config.toml
n_layer = 8
d_model = 320
n_experts = 32
experts_per_token = 2
d_expert = 512
d_shared_expert = 0
activation = "tanh_gelu"
moe_layers = [0, 1, 2, 3, 4, 5, 6, 7]
router_score = "softmax"
normalize_top_k = true
routed_scale = 1.0
balance_loss = 0.00257
balance_bias = false
router_z_loss = 0.001
init_std_router = 0.0274
lr_router = 0.000723
n_head = 8
n_kv_head = 8
head_dim = 32
vocab_size = 8192
norm = "layernorm"
norm_place = "pre"
norm_eps = 1e-05
positions = "learned"
qk_norm = false
attn_scale = 0.177
tie_embeddings = false
parallel_block = false
init = "normal"
init_std_qkv = 0.0175
init_std_o = 0.00437
init_std_up = 0.0175
init_std_down = 0.00437
optimizer = "adam_variant"
lr = 0.0011
beta1 = 0.95
beta2 = 0.95
weight_decay = 0.31
lr_head = 0.0111
grad_clip = 1.0
warmup_steps = 471
schedule = "wsd"
decay_fraction = 0.367
decay_shape = "linear"
final_lr_fraction = 0.0
batch_tokens = 262144
seq_len = 1024
doc_mask = true
train_tokens = 987400000
steps = 3767
dataset = "wikipedia_en"
Below are experts of layer 5 (counted from 0) of a mixture-of-experts language model. Rows are named router (the router's row for the expert), up (a neuron's input weights, with its number), down (a neuron's output weights, with its number) and show model dimensions 160-319. Each number is 128 + 24 x the weight over its row's rms, rounded and kept within 0 to 255.
After each expert's rows: a language model's description of what the expert responds to. This comes from a sample of Wikipedia text that the model never trained on.

# expert 3
router [140  75 135 143 150 113 100 143 108 126  94 138 154 174 132 114 162 148 111 112 180 131  83 134 140 124 145 150 124 159 163 112 122 117  88 157 136 128  87 108 123 109 163 142 107  96 108 112 139 129 110 147 114 172 134 164 128 115 145 132 134 114 170  84 143 108  99 145 130 104 111 107  96 104 109 134 124 111 130 134 128 170 131 122  69 103 103 121  86 137 152 150  97 134  97 122 117 170 142 137 139  96 175 131 133 126 167 127 123 123 113 142 160 139 143 143 153 132 136  69 111 115 168  84 122 149 133 139 126  96 124 136 137 187 116 121 145 105 125 147 142 150 179 149 166 129 141  97 133 120 132 121 115 144 103 168 147 109 127 109]
up9 [151 133 113 140 139 153 130 127 147 123 138 131 119 157  96 135 140 156  97 140 168  89 144 152 149 133 134 178 101 124 128  85 121 149 130 140 123 129 116 146  98 118 114 120 141 101 138 117 137 135 146 120 160 107 107 181 115 101 113 132 120 121 130 119 116 142 122 138 134 157  98 125 116  94 124 109 111 117  99 146 115 151 136 130 139 129 134 109 101 119 127 115 122 125 168 114  92 131 142 146 145 107 118 112  99 133 122 130  92 121 141  86 119 150 138  94 124 149 126 113 128 101 167 120 129 133 162 166 190 115  91 148 142 117 110 120  91 129 147 137 113 165 106 120 111 128 121 111 110 104 144 119  95 117 166 123 119 148 137 110]
down9 [155 179 130 134 140  82  92  97 124 152 191 120 140 152 127  78 151 145 127  98 110 135 113 176 170 117 144 105 155 152 128 134 106 132 159 124 154 111 151 162 135 123 110 122 135 143  76 105 107 129 141 104 136 133 108 132 118  84 112 127 146  87 137 144 167 100 148 106 136 134 123 141 134 133 117 173 141 129 145 146 132  95 114  97 175 106 109 131 141  81 113  99 123 133 171 120 147 117 154 153 146 150 159 124 101 165 153 122 143 137 135 156 131 148 129 126 154 114 165 140 126 136 106 109 123 149  73 131 169 110 109 166 107 125 150 101 101 144 131 165 123  95 133 125 143 114  75 120  91 142 169 152 142  91 133 135 186 106 135 159]
What it handles: Inner word fragments following short consonant starts, such as up-he-ld, perip-her-al, rep-air, Fut-ur-ist; also He, round, en dashes.

# expert 26
router [137 154 187 146 140 130 117 120  91 112 117 158 155 123 128 145 137 141 103 121 123 126 112 177 101 137 134 160 122  95 152 130 110 102 104 141 105 132 144 168 145 106 146 129  94  73 133  99 111 145 145 137 158 155 137 170 132 159 145 147 123 108 149 126 116 129 112 103 115 159 128 109  89  86 138 109 158 101 133  79 105 143 135 103 129 103 121 132 107 123 162 123 132 116 123 151 135 172 171 126 122  93 111 139 159 182 132 134  90 113 127 117 148 125 147 123 142 122 130 148  74  98 125 110 151 137 154 154 107 103 140 136 126 111  88 142 176  91 109 150 128 108 137 142 178 115 123 112 159 120 119  95 108 123 103 154 195 155 140 128]
up0 [155 103 137 152 104 131 119  97 119 121  99  97 184 108 138 162 132 130 141  76 134 135  96 151 151 153 140 131 126 114 101 152 157 142 115 136  96 121 107  67 130  79 133 118 132 150  90 110 141 115 164  85 146 181  97 144  97  92 117 185 165 120 129 103 135 122 110 105 139 161 117 188 130 134  91 179 110 137 125 120 124 133 171 140 136 170 153 155 149 147 144 165 129 138 116 106 122 145 125 140 151 161 150 139 133 102 115 149  98 116 112 107 146 141 137  52 124 137 151 118  97 129 127 147 123 137 126 153 142 117 103 115 148 138  75 127 129 100 148 132 113 143 135 104 128 148 143 110 140 173 123  94 156 130  97  85 118 131 124 106]
down0 [ 86  95 129 145 106 133  95 155  55 124 131 104  50 146 124 125 117 149 108 164 120 108 130 119 138 105 157 133 209  81 125 122 105  95  98 151 145 121 136  91  85 129 133 127 131 144 135 136 142 140 144 139 112 124 158 145 130 174  85  97 148 144 116 108  79 146 118 151 123 173 134 138 117 189 133 109 134 119 125 159 129 154 130 110 107 116 110 140 118 129 133 128 124 136 114 118  96 134 153 120 156 130 144 113 131  92 111 135 126  93 139 151  67  87  86 162 150 125  93 178 133 118  87 169 144 108 128 120 125 147 162  83 106 150 114 123 111 136 109 166 153 124 113 120 114 132 151 135  85 104 123 148 154 120 104 139 146 104 113 124]
What it handles: Place-name words Santa, San, Saint, St., Port, Cape, plus second pieces after S, L or V, as in Las Vegas, Via.

# expert 20
router [180 155 146 150 144 147 146  92 119 138  91 141 154 156 149 141 162 129 132  97 149 137 144 167 146 126 149 142  97 158 170 146  93  58 157 166 101 137 149 141 147 100  74  97 122 130 151 113 151 108 128 144 113 118 167 105 126  83 125 119 159 159 156 130 118 152 111  83 121 146 136  96 109  94 132 111 146 120 139 143 106 200 122 116 123 111 145 136 141 111 138 138 115 123 106 130 100 145 149 133  95 108 139 137 166 145 139 151 113 141 137 185 135 125 166  95 138  78 203 132  86 159 138 114 111 114 138 127 132  98 133 105 126 126  93 103 132 139 102 169 115 103 136 123 123 122 162 111 113 118 102 109 149 116 105 129 151 105  85  90]
up0 [187  84 141 136 120 146 131 122  94 144 135 127 145 115 134 126  83 138 147 127 135 124 123 159 170 107 151 150 103  86 108 132 136 156 151 135 119 113 115 106 132 114 106 125 142  98 115 131 158  96 137 108 113 148 110 109 110  66 130 122 128 144 152  95 151 101 126 168 131 152  85 163 105 122 161 115 111 140  71 181 124 105 129 133  72 169 196 147 127 131 184 152 141 182 134 113 155 168 142 112 137 162 147 121 144 130 141 155 113 131 130 136 131  83 138 125 132 109 163 133 131 141  98 139 137 112 127 150 146 109  89 135 180 140 118 127 146 100 114 131  87  91 144 142 104 146 163 109 122 114 103 127 151 126 127 101 144 105 105 151]
down0 [102 152 125 144 120 160 126 139 138 168 133 167 115 146 119  97 143 153  81 114 122 100 143 150 120  59 103 157 126 138 115  98 133 115 174 150 144 170 122 112 140 148 129 110  97 118 129 140 100 141 135 128  84 143 138  87 147  95  98  96 129 141 161 205 121 172 112 134 120 160 133 175 177 124 100 120 155 141 160 156 122 161  83 104 147 110 118 177 121 125 103 133 121 136 140 135 157 152 131 124 118 135 109 111 114 134 143 108 190 121 126 116  87 120 165 123 146 128 101 124 111  87 141 136 104 122 162 143 114 128 164 124 155 105 132  97 126 168 127 100 140 134 120 104 145 130 150  85  91  82 121 127 140  78 133 146 121 108 140 121]
What it handles: Suffixes and second pieces of words (-ed, -al, graduated, Osnabrück), Spanish del, and team words like United in sports tables.

# expert 10
router [142 188 132 154 175 108 132  60  79 159 142 149 138 155 121 141 149 105 109 141 126 109  99 114 120 133 156 179 122 133 131 122 115 107 171 170 101 181 128 130 130  75 134 145 108  68 164 129 148 140 146 163 117 138 136 176 149 116 110 139 141 125 151 105 135 144  84  75 133 146 101 115 133 120 149 102 139  96 173 129 135 155 137  99  94 123 118  88 107 128 118 127 124 118 121 153  98 130 153 112 153  85 165 156 153 113 158 136 105 102 134 124 147 133 142  80 164 127 131 127 135  98 135 132 111 135 149 139 131  88 107 130 135 138 137 132  95 123 111 123 129 145 147 158 127  96 130 125  84  88 105 127 124  97 129 112 146 121 167  86]
up0 [168 128 124 106 153 109 106 125  96 138 137 109 153 159 136 114 125 134 137 108 102 139 146 116 126 162 134 148 138  80 164 134 145 108 132 168 100 131  84 134 109 124 130 127 122 142 148 118 133 101 150 143 133  96 141 123  91 127 104 129  85 132 112 159 127  85 172  89 147 132 122 107  96 129  93 139  86 130 146 139 143 142 150 141 131 163 117 126  84 146 131 133 102 137 141  94  99 133 134 103 119 144 177 120 148 156 122 154 121 120 165 137 137  99 128 140 138 134 112 118 130 131 113 102 143 124 126 152 139 120  89  99 178 160 138 138 178 136 103 153 124 138 128 147 112 163 146 177 153 132  94  92 129 171 106 103 131 127 146 131]
down0 [125 156 125 118 105 139 110 138 111 124 134 163  92 118 100 108 152 140 126 140  76 157 105 124 101 135 142 125 126 117 108 161 117 123 118 169 121 108 127 131 162 125 153 118 114 117 117 184  97 135  84 113  86 138 176 136 104  92 111  62 154 103 126 113 135 113 148 159 145 115 175 120 129 142 141 153 132 103 147 127  95 115 116  99 126 154 107 139 132 126  86 134 163  90 149  80 167 129  98 112 150 121 125 118 188 114 124  98 158 155  81  94 106 135 107 199 149 110  99 152 138 124 102  69  98 114 136 148 132 122 102  94 115 146 131 109 130 145 129 175  86 143 137 150 156  94 127 157  98 136 137 146  97 109 103 157 120  94 142 146]
What it handles: Paragraph breaks, newlines and == heading markers, plus pieces of European surnames after a first name, as in Castellani, Hartley.

# expert 27
router [146 158 142 140 124 148 102 112  53 116  96 117 154 134 120  87 137 131 102 122 163 159 105 136 122 147 178 124 105 131 129  77 138  88 153 137 113 189 108 113 109 110 164 129 159 120 165 116 116 120 161 128 119 138 159 109 102 110 150 119 123 152 136 115 103 171 134 122 137 155 103  98  93  86 120  92 149 106 119 130 113 152 125 108  78 108 102 102 113 142 113  96 123 155 110 129 134 136 124 158 157 115 139  96 131 118 150 131 126  99 135 140 140 114 112 106 139 121 104 162 110 113 130 119 109 156 178 139 172  78 129 154 169 168 112  90 164 122  82 190 153 142 147 203 125 121 159 112 139 135  92 111 158 141 122 156 155  84 145 112]
up0 [142 121 127 146 156 144  67 123  96 110 127 128 109 166 115 130 106 107 163 117  94 114 143 157 130 139 133 118  92 110 120 131 134 124 125 128  83 141 170  96 126 117  81 113 134 116 120 145 171  87 164 135 130 143 144  73 113  81  94 181 144  96 144 104 113 133 145 139 130 141 133 131  93 129 110 140 134 136 139 132 169 161 169 144 143 115 131 142 167 115 151 142 144 153 110 125 127 126 127 136 113 134 182 136 120 139 111 158 117 171 142 173 122 155 140  90 169  85 137 138 104 123 122 128 147 129 114 153 149 121 130 132 127 172 111 133 134 111 112 112 110  68 115 128 158 140 126 120 129 125 133 114 139 122 104  94 126 150 177 171]
down0 [150 160 102 133 133 114 122 134 141 120 123 142 127 144 140 127 104 174 139 156 116 103 143 144 112 124 112 114 109  83 129 131 157 109  97 119 120 140 106 144 124 182 166 115 143 127 124 154  70 129 126  98  84 140 144 113 146 170  82 105 123 138 136 168  97  82 121 114 111 154 153 133 117  98 148 143 145  96 155 105 120 167 101 102 143 118 126  95 149 108 136 136 180 132 123 149 131 116  97 137 140 172  94 163 125 132  76 177 157 147 157 136 139 128  98 125 132 126  70 138 153  97 147 151 129 140 162 103 123 112 127  99 118  91 168 153 120 135 109 102 142 159 128 137 135 100 122 117 138 136 126 102 126 146 135 117 117 141 116  93]
What it handles: First letters or clusters of capitalized words after line breaks or pipes, such as B, S, Sh, W, Wh, and newlines in lists.

# expert 8
router [125 126 139 139 166 123 140 123 103 138 116 154 163 147 138 153 108 171 123 140 151 157 116 107 138 132 152 128 120 114 107 156 123  84 155 118 128 170  95 108 117 120 127 141  93 131  94 131 119 107  91 119  98 129 158 128 110 103 134 140 145 173 152 101 123 124 153 121 128 153  76 102 137  85 163 126 135  89 130 104 153 149 170  98 119 120 130  80 133 127 166 116  96 146  61 156 135 145 142 150 130 116 126 108 164 107 118 122 114 117 109 138 176 169 171 100 140 143  84 169 125 131 139 133 103 143 143 179 161  89  98 138 153 165 126  90 155 116 126 112  98 129 115 166 128 105 134 123 151 117 116 101 116 139 121  84  93  81 118 125]
up0 [160 129  78 157 167 150  81 117 108 160 142 139 149 117 138 128 146 141 126 135 137 146 108 143 140 130 143 125 110 133 117 134 137 153 186 146 118 163 109  78 127 105  93  91 143 153 124 133 117 119 158 132 108 124 155 149 126  93 141 148 141 118 131 104 135 124 111 150 151 154 154 159 114 130 131 134 100 151 130 167 122 100 132 122 112 171 147 136 150 117 122 144 113 168 131 113  96 143 119 110  98 131 162 112 149 102 162 161 153 140 150 123 132 125 185 132 122 108 146 152 133 102 106  93 117  79  97 153 137 105 109 105 155 157  87 122 146  97 106 165 112 146 155 124 123 166 181  97 175 130  63 135 116 164 125 137 155 138 137 128]
down0 [118 133  94 150 136 138 137 158  98 133 193 121 113 142 134 122 123 141 133 117 138 129 121  84 144 129 156 100  96 101  90 156 162 137 122 102 102 115  62 146 123  83 157 179 138 156 151 122 117 147 106 124  97 118 120 132 108 130 118 127 126 127 113 166 131 120 136 143 162 132  82 141  89 123 181 120 167 105 111 113 111 186 150 101 116  95 128 180  96  94 140 116 105  83 129 172 112 137 143  97 149 174 119 125 144 114  85 133 154 147 104 145 168 139 133 148 138 127 122 126 115 137 165 118 124 127 137 120 135 138  95  95  91 127 108 135 116 157 163 135 164 109 140 166 146 148 123 117 149  88 148 188 134 136 114 152 115 123 162 122]
What it handles: Prepositions such as on, at, in, of, plus m/M pieces starting names or words, such as Ahmadu, Item, Magazine, Majority.

# expert 31
router [120 113 119 139 115 141 132 110 120 162 102 143 156 146 157 124 121 149  97  79 118 131  88 130 113 141 123 158 135 145 164 106 114  99 167 159 107 149 115 153 131 100 118 177 141  90 192 123 128 117 127 152 157 136 131 131 118 123 138 135 167 158 139 117 128 132 109  94  87 114  93 101 168  98 149 115 117  86 154  81 105 132 150 127 109  92 118 201 107 140 111 145 125 113 106 131 105 156 150 144 149 111 102 144 146 101 181 144 112  94  94 158 134 114 145 107 153  98 129 166  97 131 134  92 139 145 180 161 146  78 155 126 120 117 127 132 160 143 149 144 134  86 135 131 113 119 136 125 121 105 135  99 131 143 132 119 155 126 136  93]
up0 [114 164 111 139 117 154 111 127 126 155 133 133 121  74 136  91  89 124 158  82 124 113 105 143 158 119 127  95 131 119 152 103 137 114 133 177 100 139 125 104 105 125 116 126 100 133  83 117 172 135 153 117 122 126 101 131 131 104 154 174 127 111 145 154 129 100 119  92 114 150 120 136 136 119  72 143 102 105 109 137 140 125 156 105 118 120 144 134 116 167  93 106 153 126 154 150 139 149 104 157 135 134 160 141 155 120 128 104  96 140 111 126 161 141 127 108 144 137 147  99 142 117 119 133 139 153 100 170 164 123 123 113 129 141 103 106 177 115 126 110 110 126  97  70 137 152 153 125 157 149  83 105 137 139 115 108 144 112 155 161]
down0 [140 176  79 154  92 141 155 134 131 109  92  93 127 189 125 130 154 133 118 111  99 121 159  98 116 124 170 150 132 158 113 104 127 142 153  91  93 121 137 161 121 112 130  98 114 152 165 126 166  98 118 110  91 100 168 102 120 154 126  99  97 124 126 142 106  93 116 152 146 156 144 117 137 170 137  90 124 149 128 143 128 121 172 107 123 124 109 120 109 166 129 167 146 125 139 116 144 151 124 123 146 164 169 134 141 141 156 131  93 145 128 145 115 123 117 149 131 140 140 148 118 129  94 113 138 146 141 114 146 138 118 111 115 111 153 126 125 175 154 110 172 131 103 165 110  99 122 120 159  96 141 139  92  96 127 203 128 107 129 132]
What it handles: Complete nouns and noun endings after "of the" or "the", often institutions and places, as in Department, Queensland, University, King Wilhelm I.

# expert 4
router [126 176 175 152 155 121 140 127  93 127  89 154 142 180 154 151 130  95 129 133 104 119 110 119 121 105 147 148 104 122 155 170 118 106 140 175 144 113 112 118  97 144 160 125  98  93 124  93 128 108 128  77 138 171 138 139 148  85 160 129 132 144 133  75 130 122  88 112 117 195 112 107 108 111 119 125 125 106 140 132 134 114 124 140  85 140 116 105 105 134 160 142 120  88  92 128 142 149 161 132 110 130 146 107 125 126 149 119 115  93 121 147 128 126 127  87 132 156 140 173 117 126 133 137 116 151 168 149 181  91 136 145 152 145 136 128 173 108  95 130 141 148 125 131 160 107 131 156 132 140  64 102 120 132  95 118 181 132 141 103]
up0 [191 131 113 110 100 133 105 162 120 166 141 113 108 150 100 113 123 155 107 102 135 112 107 158 108 145 138  97 118 107 157 111 156 142  96 159 106 102 125  87  72 127 126 133 103 117  94 129 145 107 139 144 155 134 118 100 100 116 117 153 108 128 155 127 120 113 144 143  98 141 121 116  86 100  93 177 108  90 129 103 158 121 126 112  98 190 145 113 132 125 177 145 154 143 124 108 118 142 123 115 135 141 184 175 137 130 117 111 120 155 156 133 152 148 143 146 179  96 156 146 123  86 162 131 144 133 134 142 162 108 124 109 166 138 107 130 146 106 152 168 181 166 113 112  80 128 166  79 175 132 151 119 115 160  78 139 184 142 155 112]
down0 [137 107  89 130  93 123 124 111 109  82 176 121  97 155 144 161 137 160 129 140 132 160 121 129 150 136 142 141  98 164 147 109 130  98 121 139 173 106 130  98  91 107 123 172 125 156 116 121 106 119  98 113 164 115 124 142 165 120  93 142 124 117  80 133  91 116 110 111 128 180 162 121 138 135 167 127 156 135 147 133 130 127 101 132 116 110 168 125 176 112  99 165 135  86 136 121 138 134 157 130 135 147 114 138 141  73 140 117 106 146 123 126 145 142 110 162 159  98 131  86  88  97 145  92 163 136 135  56 114 123 162 108 141 139 113 138 124 134 123 133 149 140 115 150 131  63  91 126 101 120 136 131 133 139 113 105 174 152 106 102]
What it handles: Word-initial consonant pieces such as f, p, r, P, F opening longer words, plus "of", "for", "with", as in Fundamentals, Ponta, tuition fee.

# expert 13
router [159 142 125 147 175 163 126  96 115 114 103 138 139 139 160 165 145 122 110  99 131 122 108 163 132 147 145 162 126  94 119 139  99 109 111 156 147 144 131 120 134 125  97 117  99  85 164  96 156 123 151  78 149 139 150 137 155 127 143 140 108 136 122  86 132 159 114  75 112 123 155  95 126 109  98 144 110 118 137 132 110 147 146 123 145 136 128  83 124 149 164 108  78 162 105 125  95 183 179 110 133 124 135 104 160 123 157 159  60 134 131 135 133 143 130 132 164  82 115 142  83 143 114 102 113 138 113 119 162 100 119 149 143 143 146 122 124 103  86 140 129 124 144  80 127  79 139 115 135  84 108  92 112 103 107 148 101 135 150  92]
up1 [167 192 138 106 129 160 148  94 121 137 149 116 150 164 150 128 113 115 145 112 122 138 142  95 147  99 122 135 148 111 137 155 147 112 137 107 170 172 170 157 136 105 134 133 173 148 132 133 126 102 116 120 132 102 101 148 111 132 167 115 138 148 108  86 106  89  84  53 128 101 114 115 138 129 159 131 113 117 139  90 147 114 168  94 110 132 165 160 139 128  91  89 132 145 124 170 179 126 132 107 124  69 183 130 118 114 142 163  97 111 126 148 140 106 152 135 113  56 113 127 121  97 136  90 110 127 114 137 132 129 113 104 102 119 127  94 133 115 134 120 119 136 143 145 155 108  87 123 116  81  71 117 130 101 186 127  88 107 109 145]
down1 [138 138 123 132 161 128 124 113 134 126 117 136 160 133  85 102 138 102 113 132 114  98  91 170 144 131  71 130 118 111 109  79 103 132 114 134 120 128 112 150  95 150 119 116 155 120 182 112 108 125 146 155 111 146 142 120  91 104  90 127 123 100 156 142 125 131 162 143 166 170 162 170 146 104 116 137 124  69 139 136 129 133 153 179 145 180 131 158 152 133 161 152 116 119  99 137 136 149 145 112 101 112 147 112 141 112 109 125 106 140 150 141 127 136 116 120 179 160 102 159 141 101 117 100 137 146 130 110 154 123 137 136 118 151 135 105 134  78 130 100 171 144 123  77 149 121 147 123 118 138 115 115 134 136  83 147 152 130 103 112]
What it handles: Verb and adjective endings with their following function words ("-ed by", "-ing the", "as the"), plus pieces like "ial", "rel", as in decennial, reliant.

# expert 0
router [142 150 142 118 122 161 127 161  70 115  80 145 146 176 170 140  99 105 143  76 138 134 135 109 142 126 147 132 139 115 143  98 121  98 130 121 141 155 113 129 146 111 139 119 140 136 179 172 159 115 157 133 111 139  94 120 117 106 160 120 132 139 133 112  97 155 154 101  59 105 118 144 145 124 123 102 138 148 171 158 118 142 196  88  93  91 160 137 108 161 128 148 146 142 142 127 121 140 172 127 129 122 134 152 134 112 146 144  95  84 124 123 153 128 153 128 131 109 129 134 102 115 159  97 150 149 176 142 134  87 106 105 119 126  76 126 117 129 116 136 129  91 119 151 138  99 121 116 115 107  90  87 169 122 125 122 160 128 145  97]
up10 [129 136 144 117 139 149 124 125 122 159 143 147 156 145 117 118 118 125 158 134 122 137 130 132  94 129 152 126 144 106 137 145 110 139 111 110  91 150  99 126 140 110 142 148 127 138 104 118 113  92 107  93 139 133 162 137 124 109 116 162 110 138 141 138 124 101 122 144  93 155 155 105 119 109  73 127 139 146 139 119 173 129 141  87 155 112 131 124 148 128  83 127 115 142 117 166 132 108 146 176 158 163 162  83 117 148 143 127 125 135  81 138 137 132  72 105 158 175 104 148 103 135 119 114 101 106 155 100 116 107 139 134 159 168 125 133 155 159 104 137 108 144 157 146 109 116 127 124 132 122 114  77 103 183 142 128 144  92 151 108]
down10 [ 82 118 103 109 101 147 131 120  58 118 137 159 115 128 116 121 125 148 184 124 126 147 141 147  77 101 170 129 125  67 123 112 145 188 105 113 117 109 184 157 121 136 143 133 193 120 147 129 128 166  77 131 101 122 104 153 105 152 145  98 134 162 118 120 146 133 141 146 112 136 160 149 106 174 151 109 177 116 183 148 132 123 153 134 163 154 112 131  88 132 116 125 122  88 120 142 119 143 128  77 111 142 120 118 147 136 163 133 103 150 110 122 120 145 129 157 109 104 138 125 116  82 149 101 133 120 125 141  94 135  60 117  80 120 165 144 122 126 104 114 155 150 169 149 133  96 123  94  89 153 119 119 164 116 110 124 143 125 127 101]
What it handles: Mid-word and final pieces of personal names and taxon epithets, plus name starts like J, Jo, John, Ann.

# expert 28
router [144 109 147 119 175 157 133 128  93 137 105 146 171 110 184 160 131 184 137 105 123 101 127 174 134 108 144 151 129  83 123 114 144 108 143 164 123 138 105 115 134 105 129 117  97 112 132 116 152 123 116 135 168 151 132  83 127 124 127 146 125 123 135  83 106 142 144 108 109 141 114 159  99  98 113 158 158  93 152 116 101 118 145 115 126 109 120  90 101 138 153  80 105 153 110 119 102 131 141 135 146 129 132 150 128 143 130 136 116 125 109 182 168 141 155  96 155  84 132 118 138 125 167 138 145 105 124 162 124  65 112 131 174 141 126 141 174  65 116 127 124  92 157 149 180 120 118  94 141 138 112  80 110 129 120 127 119 118 141 108]
up0 [145 110 119 162 130 144 105 164  94 146 106 144 105 117 121 117  88 170 132  88  97  86  65 130 134  98 135 126 116 140 141 125 159 140 118 149 101  91 157 105 159 109 109 134 103 155 125 129 143 106 164 153 144 154 123 111 138  79 130 179  86 129 164  81 132 111 155  99 131 159 111 116 119 148 129 143  85 119 123 163 123 125 147 140 112 155 140 115 121 164 184 133 136 192  88  96 121 138  98 115 146 115 141 136 143 134 124 135 136 148 106 136 135 123 183  78 129  74 116 129 119 119 118 123 148 129 101 158 127 113 136 174 132 119  94 148 196 136 106 145 119 117 141 118 122 132 181 103 159 153 134  84 132 136  88  78 162 170 125 133]
down0 [ 82 122 114 132 119 114 143 134 116 155 196 150 108 127 135 125 145 139 121 158 135 156 115  86 122 127  80 157 131 126 159  80 112 137 132  94 121 131  85 114 101 106 162  76 121 167 158 150 121 146 152 129 105 122 144 126 124 148 114  74 151 120  96 155 124 172 131 165 136 103 115 100 130 130 168  86 132 119 146 125 140 170 120  93 113 111 128 150 130 113 158 150 156 113 118 156 101  93 107 125 175 117 119 107 153 114 145 122 144 165 163 138  88 174 126 185 167 132 118 150 126 132 100  60 162 176 142 117 154 144 100  69 112 104 135 133 102 125  99 118 148 122 133 118 144 123  96 120 101 100 130  89 140 167 143 172 150  87 130 117]
What it handles: Pipes beginning table rows, row numbers and years, plus pieces after M in names, as in Maputo, Marine, Mesnil.

# expert 24
router [151 131 150 153 163 151 142 130 105 152  86 119 124 153 153 126 115 136 125  94 131 138 128 126 159 131 134 128  84 137 167 148 144 105 159 173 150 124  98 136  98 143 127 121 105 109 158 127 108  86 113 134 152 144 112 129  99 130 178 129 148 158 105 100 103 135 161  93  90 143  69 126 140 125 124  97  96  97 164 137 108 143 136  94  77 124 112 113 103 177 142 134 130 139 112 133 101 122 168 154 132 133 163 157 150  91 134 130 124 122 112 145 175  92 164 121 178 142 157 122  92 146 140 106 137 143 122 145 163  78 141 135 157 112 104 105 160  97 146 136 152 115 136 158 136 122 128 120 149 137 121 119 174 111 118  93 151  86 136  86]
up9 [130 177 132 108  71 102 156  87 114  99 120 140 138 131 122 125 152 121 156 108 136 133 161 121 109 134 153 132 106 126 110  87 101 110 120 170 125 100  90 121 122 136 156 151 126 117 146 116 152 171 120 141 190 165 134 135 126 155 106 123 160 149 133 113 143 110 148  95 131 176 127 103 123 137 115 103 111 122 148 124 121 129 113 122 148 145 118 111 110 132 129 163 147 111 140 133 133 114 141 147 130 154 115 153 108 141 132  75  92 138  99 148 121 164 114 113 115 166 162 160 178 122 163 131 141 105 168 150 113 128 154 103 126 116 122 103 135 168 110 113 128 164 113 146 104 122 127 116  98 130 135 152 143 154 151 150 130 165 137 130]
down9 [185 152 156 148 125 127 137 138 106 142 157 100 152 196 126 148  85 141 124 163 143 147 126 140 167 115 131 148 118 106 138 131 109 124 133 119  73 133 167 113 145 122 131  92 117 131 124 122 107 133 130 107 142 120 117 139 159  90 198 128 116 125 144 140  95 156  94 167 122 162 183 106 146 111 122 146 104 126 158 124 142 124 134 122 113 127 150 140 128 108 133 118 110 132 106 156 108 126 151 106 152 122 161  99 163 128 140 112 157 131 191  89 166 131 153 123 143  97 132 148 124 145  69 130 137  81 136 105 169 126 110 144 109 137 110  96  91 125 132 126 135 130 152 110 152 162  86 149 155 165 108 103 139  87 171  81 172 106 138 150]
What it handles: Verbs was, is, had, has been after a subject like It or He, plus closing parentheses and Nordic surname pieces like -dóttir.

# expert 1
router [157 112 143 159 140 113 126 125  82 125 136 158 162 165 129 133  96 129 118  82 140 171  84 129 121 118 165 188 137 106 174 104 108 126 119 151  91 134  80 143 139 107 159 141 141 102 139 125 136  89 144 116 141 165 148 149 119 112 120 114 131 154 159  94 149 143 116  84 149 146  80  92  97  97 105 125 139 106 132  78 120 117 133 123 111 103 168 110 151 174 137 117 106 178 122  92 118 156 111 170 133  83 158 121 140 128 127 122 114 104 116 120 104 122 131 125 155 105 124 155 110  91 147 127 151 183 136 153 152 100 112 125 137 138 122 115 173 126 108 136 150 115 174 123 146 108 161 138 135 151  90 108 135  86 137 126 112 111 154 104]
up1 [119 143 165 136 156 109 131 100 135 176 135 154 102 126  80 146 100 121 121  61 124 108 111 107 117 109 122 196 117 113 167 108 116  89 157 125 134 135 158 148 140 105 145 119 121 137 161 131 143 134 113 118  99 154 155 119 127  80 125 120 102 145 108 110 102 138 134  53 139 141 139 117 122 117 165 105  73 136 169  93 143 106 155 145 147 103 130 143 144 128 169  77 127 136 114 178 121 134 130  98 134 120 122 126 154 142  90 128  99 138  94 154 113 133 161 125 133 136  87 134 107 105 108 120 113 127 138 108 124 131  74 105 107 132  77  86 120 103 129 140  89 148 101 117 135 119 104 112 159 128  89 149 121  93 135 135 109 141 150 156]
down1 [131 102 125 129 156 138 116  82 115 100 142 148 141 104  42 161 122 147 115  82 159 154 122 141 136 159 132 134 132 162 143 112 125 150 109 101 136 100 155 140  98 158 114 113 130  97 109  95 136 115 118  99 137  92 100 153 112 130 108 116 135 136 142 143  85 109 111 126 111 100 128 112  83 101 142 148 148  86  89 141 101 101 148 145 127 134 137 135  90 146 106 119 144  74 147 113 134  65 156 132 135 110 116 133 132 129 127 136  79 162 130 122 133 150 103 141 138 115 110 148 127 170 153 186 125 137 134 118 160 139 156 123 122 131 112 103 135 116 136 115 106 139 131 168 131 119 137 121 124 140 144 105 157 137 122 158 134 139  94 114]
What it handles: Capital N and lowercase n pieces starting words or table cells, plus mid-word "ic" in names and terms, as in Nuphar, Eudicots, Michelbach.

# expert 14
router [126 146 123 168 152 133 104 151  99 163 122 196 151 148 146 105 142 120 131 105 145 113 133 136 134 168 155 122 148 125 154 128 144 116 153 193 142 145 142 120 128 115 138 133  96 115 125  87 147 128 159 154 131 143 139 141 145 101 157 123 164 119 162 101 155 141 144  98 113 132  91  69 110 117 154 112 119  81 135  88 104 187 152  99  93 107 134 141 114 140 110 142 103 116 133 160 145 120 112 163 130  83 128 169 138  71 126 169  92  80 104 110 138 122 174 114 144  84 100 154 141  90 162 125 121 148 161 159 128  75  86 153 113 138 112  85 125 104 112 141 112 103 124 178 142 108 143 134 120  81  98 140 127 130 123 103 166 132 132 119]
up0 [168  73 136 131 128 129 134 147 124 140 139 121 158 122 159 161 102 150 114  91 119 146 135 119 154 134 139 163  95 147 134 165 134 153 143 155  68 142 106  84 116 104 103 144 126 161 102 126 119  80 120 119 102 116  96 169  82  87 152 180 106 130 106 123 129 130 170  91 130 140 120 106  99 137 133 137 138 124 120 162 140 150 140 147 111 125 126 140 122 172 149 116 103 142 105 148 106 120 156 146 120 126 137 153 137 131 126 160 117 127 142 116 156 163 182  94 143 106 144 163 114 113 144  97 121 134 165 154 146  98  89 136 172 125 118 107 141 141 100 158 128 104 143 130 108 148 135  99 145 129 113 124 132 144  99  75  90 120 123 143]
down0 [168 148  99 178  86 105 138 184 103 110 150 144 134  67  96  98 134 139 118 125 144  91 134 149 111 148 141 118 133 122 101 125 108 100 138 124 116 121 128 165 131 103 106 194 114 141 161 166 163 119 106 124 118 130 109 113 138 149 148  90 170 125 133 114 151 138  74 142 113 115 111  87 178 123 146 142 149 148 150 136 135 112 160 125 118 137 107 150 157 148 139 109 145 147 124 104 119 133  86 147  97 127 116 127 124 115 107 109 131 126 163  99  69  92 126 147 154  77 107 149 113 145 127 119 156 135 105 113 109 117 138 133 185 117  85  99 152  81 136 125 133 146 125 134 110 114 106 137 103 109 134 143 113 113 125 136 161 147 168 106]
What it handles: Second pieces of foreign surnames and place names (Beugré, Burkina, Boucetta), plus kin and name words such as father, wife, Mc, John.